Weights of a small mixture-of-experts language model, trained from scratch on English Wikipedia: 128 experts in each of 4 layers, a variant of Adam for the experts.
Below are experts of layer 3 (counted from 0) of a mixture-of-experts language model. Rows are named router (the router's row for the expert), up (a neuron's input weights, with its number), down (a neuron's output weights, with its number) and show model dimensions 64-127. Each number is 128 + 32 x the weight over its row's rms, rounded and kept within 0 to 255.
Before each expert's rows: "gets" lists some tokens that make up at least twice as much of what it gets as of all text; "mostly gets" lists some tokens that are sent to it at least half of the time. This comes from a sample of Wikipedia text that the model never trained on. Tokens count by the router's weight.

# expert 109
gets: " a", " first", " an", " also", " more", " later"
mostly gets: " first", " more", " second", " a", " became", " later"
router [151 165 122 136 182 100 112 151 152 138 139 121 153  86 103  99 172 130 116 148 167 185  86  98 140  95 132 134  87 126 123 132  84 148  66 151 146 111 121 113 123 127 142 102 200 112 122 135 108 104 100 141 133 101 169 110  91 138 140 147 142 127 104 136]
up0 [190 140 164 107 142  93 105 141 107  82 183 138 154 157 149 119 152  93 157 123 122 151  80  83 119 150 132  99  64 158 165 116  91 117 132 151 104 119  74 147 105  79 110 118 153 124 195 136  99 186 113 121 160 135 138 173 136 147  60 141 122 106 114  84]
down0 [158 134 193 101 140  86  75 128 118 180 190 120 148 137 132 152  87  63 127 113 140 113 130 115 168 144  95 121  77  92 115 119 108 159 131 153 137 131 111 130 167 147 156 132 153 118 123 151 144 149 158 131 141  65 122 101 127 140 161 159 107 153 181 160]
up1 [118 111  87  92  76 102  86  56  99 155 126 164  61 237  60 123 166 127 174  98 122 137 109 104 180  61  89 178 145 151 207  69  78 151 124 100 121 105  98 139  75 100  62 158 155 135 178 157  86 117 131 101 145  86 131 156  84 172 143 139 103 151  71 149]
down1 [ 93 141  97 127  92 132 162 106 134 123 109 103  87 110  91 106 147 176 121 154 157 190 130 104  74 120 136  90 146 117 121 155  68  81 166  88 144 165 159 118 145 190 165 138 106 144 120  93 175 139 127  95 123 144 135 140 157 126 108 145 135 167  83 103]
up2 [158 155 110 157 125 126  91  95 116  65 172 146 128 144 134  90 133 144  85 173 115 131 100 200 121 149 122  84 120  76 125 133 183 128 132  95 127 177 131  88 126  73 144 129 152 129 110 179 135 109 123 143 122 167  94  98 141 157  83 115 150 111  95 137]
down2 [ 96 126 127  76 125  61 171 157 174 141  97  98 192 106 167 111 117 140 176 116 179 110 177 133 105  92 119 184  66 137 121 112 142 155 127 173 105 100 115 144 106 122 136 184 166 180  71 150 129 102 136 117 106  59 128 144 118 112 191 145 118 140  99  91]
up3 [142 108  85  91 138 133 131 117 137 110  88 182 153 124 122 106 116 143 135  96 185 154  92 125 193 109 127 160  90  80 187 150 187 166 164  75 120 174 132 140 129 152 129 188 139 112 142  84 140 106 118  70 125  48 177 160 157 110 184 141 140  97 107 111]
down3 [129 141 188 120 115  90  80 111 157  87 144 139  52 104  92 126 145 102  71 143  68  84 112 105 187 159 199 135 100 144 115 131 107 172 170 133 148  98 110 106  85 129  81 164 173 153 153 185 139 139 109 124 117 164 142 169 109 152  87  94 149 102 122 130]
up4 [111 110  94 130 177 128 105 109  95 155  93 169 180 116 125  80 158 147 129 146 105 159 124 133 166 104  83 104 127 160 134 133 142 120 152  71 102 126 104 130 113  53 106 139 102 118 174 131 124 154 145 102  84  51 134 177 164 163 172  76 115 153 114 150]
down4 [ 78  78 169 115 123 116 154 103 162 113 115 148  66 140  98  76 182 133  73 103 115 123 122 155 131 147 125 116 109 146  67 154 100 124 144 158 155 137 114 110  71 117 170 126 138  98 120 156 166 139  82 171 169 146 177 161 102 123 154 101 147 137  96 115]
up5 [130 184 155 106 112 151 150  95 131 151  81 127  51 193 101 128 165 105  82  74  61 155  44 194 136 114 186  93 172  62 113 115 145 160 115  85 111 134 119 127  97 161  78 152  80 147 114 152 121 109 135 102 100 116 127 101 113 174  98  64 115 112 116 123]
down5 [101 132 103 124  61 164 144 111 118 109  78 125 150  82  88 176 140 230 106 166 136 151 131  90 132 153 139 184 156 140 154 134 144 118 155 111 157 105 122 136 105 139 130 111 117 211 153 120 133 104 138 121 197  88 119 109  75 161 132 134 116 145 117 162]
up6 [169 177 112 129  79 119 127 174 137  92 172 126 123 136 102  57 100  94 115  83 177  54 161 130 114 128 105 111  96 180 149 100 137 183 146 121  92 111 137 161 126 138  91 128 138 156 137 133 119 139 142 162 118 105 197 129  79 171 157 121 137  94  96 182]
down6 [ 82 116 132 126 111 172 141 129 120 145 167 152 126  83  77 155 142 144 198 230 123 109 124 206 103 132 110 122 133  90 191 162 151 159 138 120 109 137 127 112 127 103 122 118 149 138 109 124 186 113 156 159 135 181  76 109 122 115  94 106 127  85  99 151]
up7 [146 149 187 135 138 166 114 120 157 149  86 109 187 138 128 171 137 128 127 122 103 150 150 117 130  84 112 119 160 134 102 139 143 135  84 112 142 169 133 157 154 104 148 162  94 168 146 103 139 140  81 135 120 147 192  86 138 159  97 103 142  93  74  95]
down7 [130 198 146 127 115  88  99 149 115 148 153 124 189  99 124  91 140 145  98  93 116 138 134 117 146 163  71 146 121 129 150 147 144 119 179 137 122 135 127 158  99  76 120  91 167 155 147  95 176 110 187 164 160 145 136  88  79 123  98 166  75 112  85 131]
up8 [118 154 181  93 168 117  68 125 175 135 127 117 144 138 133 153 106  69 121 101 112 163 139 137 161  88 119  98 165 115 160 108 130 123  84  93  98 150  34 133  43 100 162  99 129 131 131 107  89 115 149 117 157 118 109 177 160 173  95 194  93 154  92 116]
down8 [123 102 103 139 127  95  81 176 115 142 118 159 125  94 152 135  70  38 125  70  88 130 124 133 180 146 175 113 155  44  89 119  99 120 241 134 117 130 108  87 161 111 160 164 150 157 140  88 154 125 118 130 121 140 118  87 152 173 132 111 141 159 129  74]
up9 [149 192 109 107 137 134 113 105 146 128  46 138 138 109 104 151  76 174 135 139 130 167  57 114 213 113 198 126 171 111  66 163 122 108 154  88 167 123 178  85 126 120 108  87 120  97 100 163 163 124 136 124 128  59 162 166 149 123 178 132 130 127 102 135]
down9 [ 85  96 150 112 121  96 117 151  97  78 164 153 106 122 152 100 101  85  66 205  89 138 127 137 115 105 142 144 129 159 136 130 186 171  68 132 116 150 142 118 171 188 179 109 150 134 135 142 128 120 122 145 253 168  69 136 132 110 104 106 145  99  82 179]
up10 [158 129 135 120 164 161 110 118 106  72 173  96 120  71 133  69 131 122 123 146 115 100 112 149 132 132 136 135  97 150  96 126 153 149 105 128 147 186  71  89 125 150 146 197 146 103 125 161  82 116 141 146  72 122  90 179 102 144 129 164 153 110 140  48]
down10 [167 130  92 113 133 123  96  74 154 161 138  98 140 170  82 122 106 117 118 109 110 141 137 111  59 124 113 148 153 137  94 120 130 160  98 114 100 136  76 126 161 136 123 138 187 109 151 136 121 163 125 130 152 141  96 181 143 123 133 120 118 111  95  76]
up11 [117 176 151 122 104 139 155 143  63  85 127 135 150  96 135  92 128 145 106 145 117 171  85 143 134 131 150 102  99 132 137 173 163 144 128 100 177 196 168 117 119 114  52 146  81 120 167  83 134 121  90 155 150  76  74  69  91  86 152 132 129 146  62 112]
down11 [104  63 102 159 223 135 144  86 121 152  84  60 115 102 136 140  98 129 120 182 134  70 121 118 144 112 166  99 133 137 118 127 136 117 156  93 142  96 129 193 152 127  93 151 125 106  90 163  58 164  57 141 161 178 149 117 136 164 130  63  68 137 118 177]
up12 [169 143 109 120 145 154 192 123 128 131 114 117  72  62 122 110 170 101 169 168 125 121 118 134 178  86 175 150 182 106 122 119 100 143 107  92 112  72 123 163 124 129 148 123 143  77 113 118 105 133 131 141 148 129 114 194 122 153 165 126 100 134  96 122]
down12 [147 167 156  97 203 130 118  79 168 176  40 165 145 121  87 147 139  72 143 103 135 143 130 173 158 109 124 176 169 133 138  92  80 112 115  88 133 144 130 125  93 118  84 134  85 142 161 147 138 137  40 135 152 138  89 155  83 134 124 161 165 137 134  72]
up13 [119 135  91 165 177 121 114 154 116  35 115 129 148 120 155 132 162 103 143  88 132  45  71 101 103 130  90 144 170 169 154 104 137 177 159 108 147 173 122 122 124 143 125 159  88  59 144 114 114 171 103 166 115  81  77 132 125 171 130 164 155 126 128  98]
down13 [133 136  94  95 114 188 192  90  64 111  96 111  94 171  95 115 112 141 175 129  84 133 166 151 128 151  85 165 189 133 109 140  81 173 101 158 160 113 121 119 172 156 139 138  88 147  86 143 138  87  75  81 107 122 120 133 160 134  98 108  74 168  97 155]
up14 [ 74 172 145 149  90 130 123 155 132 163 133 166  80 131  81 135 123 138 141 192 163  85 131 175 137 101 165 151 104  82 100 137 167 144 118 151 120 159 109  86 177 158 214  60 148 117 133 129 167 138 175 143 126 142 133 121 143 144 126 170 147 174 112 102]
down14 [155 167 174 145 140 118 128 147 164 120 124 162 168 164 152 130 104 138 119 108 108 111 150 112  97  91 112 151 111 165 156 168 134 120 125 182  32  58 164 130 155 117  90 153  77 141 154 100 150 186  92 163 156 126 113 165 112 180  90 118 161 139 142 165]
up15 [ 96 185  92 101 115  85 127 118 123  99 126 108 122  78 155 113 217 156 115 112  95 138 106  78 132  81 112 135 155  89 142  98 171  95 188 124 147 121  92 162 134 126 116  71 137 158  74 171  97  84 153 160  80 115 107 162 136 136 149 122 141 115 143  63]
down15 [104 109 167  96 139 121  78 104 141 148 179 139 137 140 136  50 134  69 161  65 127 127 112 188 133 130 156 133 126 117 120 166 127 212 176 211 183 108 127 140 141 201 153 180 137 133 115 107 163 145 120 167  91 137  92 116 115 143 169 143 196 123 146 161]
up16 [122 119 176 107 127 210 134 159 151 143 130  59 111 115 134  91 149 114 126 117 168 102 151  67 177 106 176 147 112 152 135 102 159 111 123 135 142 126 102 122 115 135 230 126 154 132 101 110 155 149 178 115 118 117 151 115 172 164 110 140 116 165  97 110]
down16 [119 122 232 113 136 140 122  92 143 141 143 182 146 152  71 158  85  89 119 168 110 127 152 162 143 121 170  46  95 140  75 117 107 165 173 164  97 103 107 106 153  98  66 108 124 129 109 115 160 143 136 127 126 159 118 149 114 142 123 163 167 155 111 114]
up17 [145 147 163 132  79 117 140 108 162 123 122 133 118 124 103  99 134 109 123 137 134 125 139  96  98 136  76  81 102 105 140 139 148 146 147 153 106 162 134 128  97 204 173 143 145 175 135 175 159 100 166 128 139 141 112  93 113 129 124 204 121 150 115 103]
down17 [124 107 136 138 102 146 120 165 168 150  96  90 148 127 113  94  79 126  93  84 142 125  95 117  74 141 173 111 122 176 119 132 167 162 161 163 120 180 138  98 140 128 109  88 122 152 187 117 154 141 117 135 115 132  74 145 133 110 108 101 127  99 119 193]
up18 [173 112 143 109 130 209 138 144 156  98 127 142 137 109  99 133 149 179 163 124 172 161 116 160 168 103 132 106  75 127  82 134  85 106 116  96 168 153 137 116 113 137 169 167 123  77 129 126 135 122 149 130  83  82 119 120 110 129 116 134 133 176 184 172]
down18 [207 144 160 100 141 115 191 134 128 106 154 139 133  49 189 145 122 134 135 129 103 156  80 126 113 175 163 164 131 118 105 127  98 169 125 166 114 113 177 140 105 135  87 172 146 132 121 216 100  60 112  98  71 128  83 171 109 115  82 106 111 164 144  72]
up19 [165 105 174 131  94  98 148 131 113 115 118  80 106 134 108 197 135 100  87  97 112 108  66  92 134 159 123 116 153 126 109 165 125 162  98 143 192 129 134 151 112 123 164 121 125 131 144 157 146 214 129  94 111  45  94 172 151 133 171  86 152 168 104 182]
down19 [154 128 143  88 152 106 111 131 168 131 132 144 102 193 114  78 114 106 117 125 129  88  97 136 132 180 107 152 173 116 153 142 134  79 107  99 132 170  94 148 116  53 131 140  82 120 114 124 119 147 110 106 109 111 177 124 166  99 158 100 104 120 149 103]
up20 [113 115 117 129 129  88 135 145 192 101 107 184 123  92 117 153 127  43 117 139 113 106 134 122 132 100 152 125 143 203 122  82 126  59 159 149 166 126 102 142 124 133 140 166  78 134 147 136 129 120 168 105 124 131 133 104 148 229  95 135 166 171 126  90]
down20 [ 90 113 158 126  91 132 132 119 133  83 161 118 159 132  71 169 136  79 138 128 131 135 162 130 169 115 102  81  79 117 140 180 130 145 140 121 173 101 141 177 120  95 164  75 178 110 119 127 126 103 187 131 116 184 143 128  99 168 115 154  75 123 136 110]
up21 [151 119 138 141 129 177 204 170 138 135 112  45 107 150 110 111 179  98 120 123 160 164 140 114 139 159 200 136 139 148 156 149 124 114 119 141  94 134 135 151 112 215 168 119 118 115 119  94  80 180 148 139 150 100  96 113 167 137  91  95 155 112 117 124]
down21 [ 90  62 189 114 148 143 136 162 125 100 135 142 154 149 120 163 110 112 197 132 136  97 136 138 161 105 205  91 121 149 100 118  83 170 110 151 161 164 139 136 140  83  37 139 108  80 133 138 155 165  92 147  98 102 141 207 101 141 103 169 160 185 145  71]
up22 [154 133 183  98 126 126 158 141 125 159 111 165 104  83 130  57 126 106  88 145 160 102 162 162 167 131 184  93 143 158  93 104 123  96 105 109 109  76 111 136 102 149 200 136 109 173  93  92 117 115 138 186 129 137 136 183  72 158 146  70 147 183 141 116]
down22 [169 145 190 109 128 107 129  65 112 160 127  83 118 138  92 121 145 118 108 176  49 147 142 165 182 192 144 141 109 151  95 126 142 112 110 173 133 105 161  91 156 151 166 184 175 118 126  93 103 187 139 180  93 183 129 121  73 146 138 109 138 154 105 104]
up23 [148 144 117  96  96 185  98  93 131 100 110  96 133 115 130 107 127 116 139 108 143  43 118 182 175 110  95 163 138 155 110 102 148 180 187 163  72 134 141 162  98 117 148 112 137 159 115 199  98  90 165 196 175  71 136 132  87 132 126 124 154 114 159  87]
down23 [171 141 131 132  60 111 161 144 126 139 123 100 114 157 136 111 102 134 146 151 109  96 201 154  98  79  83  86 165 102 144  99 124 180  88 121  86 119 175 125 106 148 161 112 161 105  84 160 157 143 139 188 140 104 113 171 150 103 133 115  82 120  79 125]
up24 [ 72 142 145 153 140 127 123 126 158 167 171 111 108  89 178 134 152 126 131 105 193 101 134 125 111 125  83 140 121 136 120 137  92 160 112 144 112 147  81  55 139 132 149 202 131 154 154 119 208 148  69 149  81 122  90  64  83 147  65 145 159 132 130  80]
down24 [118 143 136 120 128  92 118 113 143 171 174 130 173 151 166 162 152 111 142 105  97  86 181 146 140 111  98 139  88 182 182  89 171 118 143 161 150 104 188 126 142 176 173 169 113  98 112 128 162 132 135 167 165 122 185  85 140 168 167  62 150 127 112 147]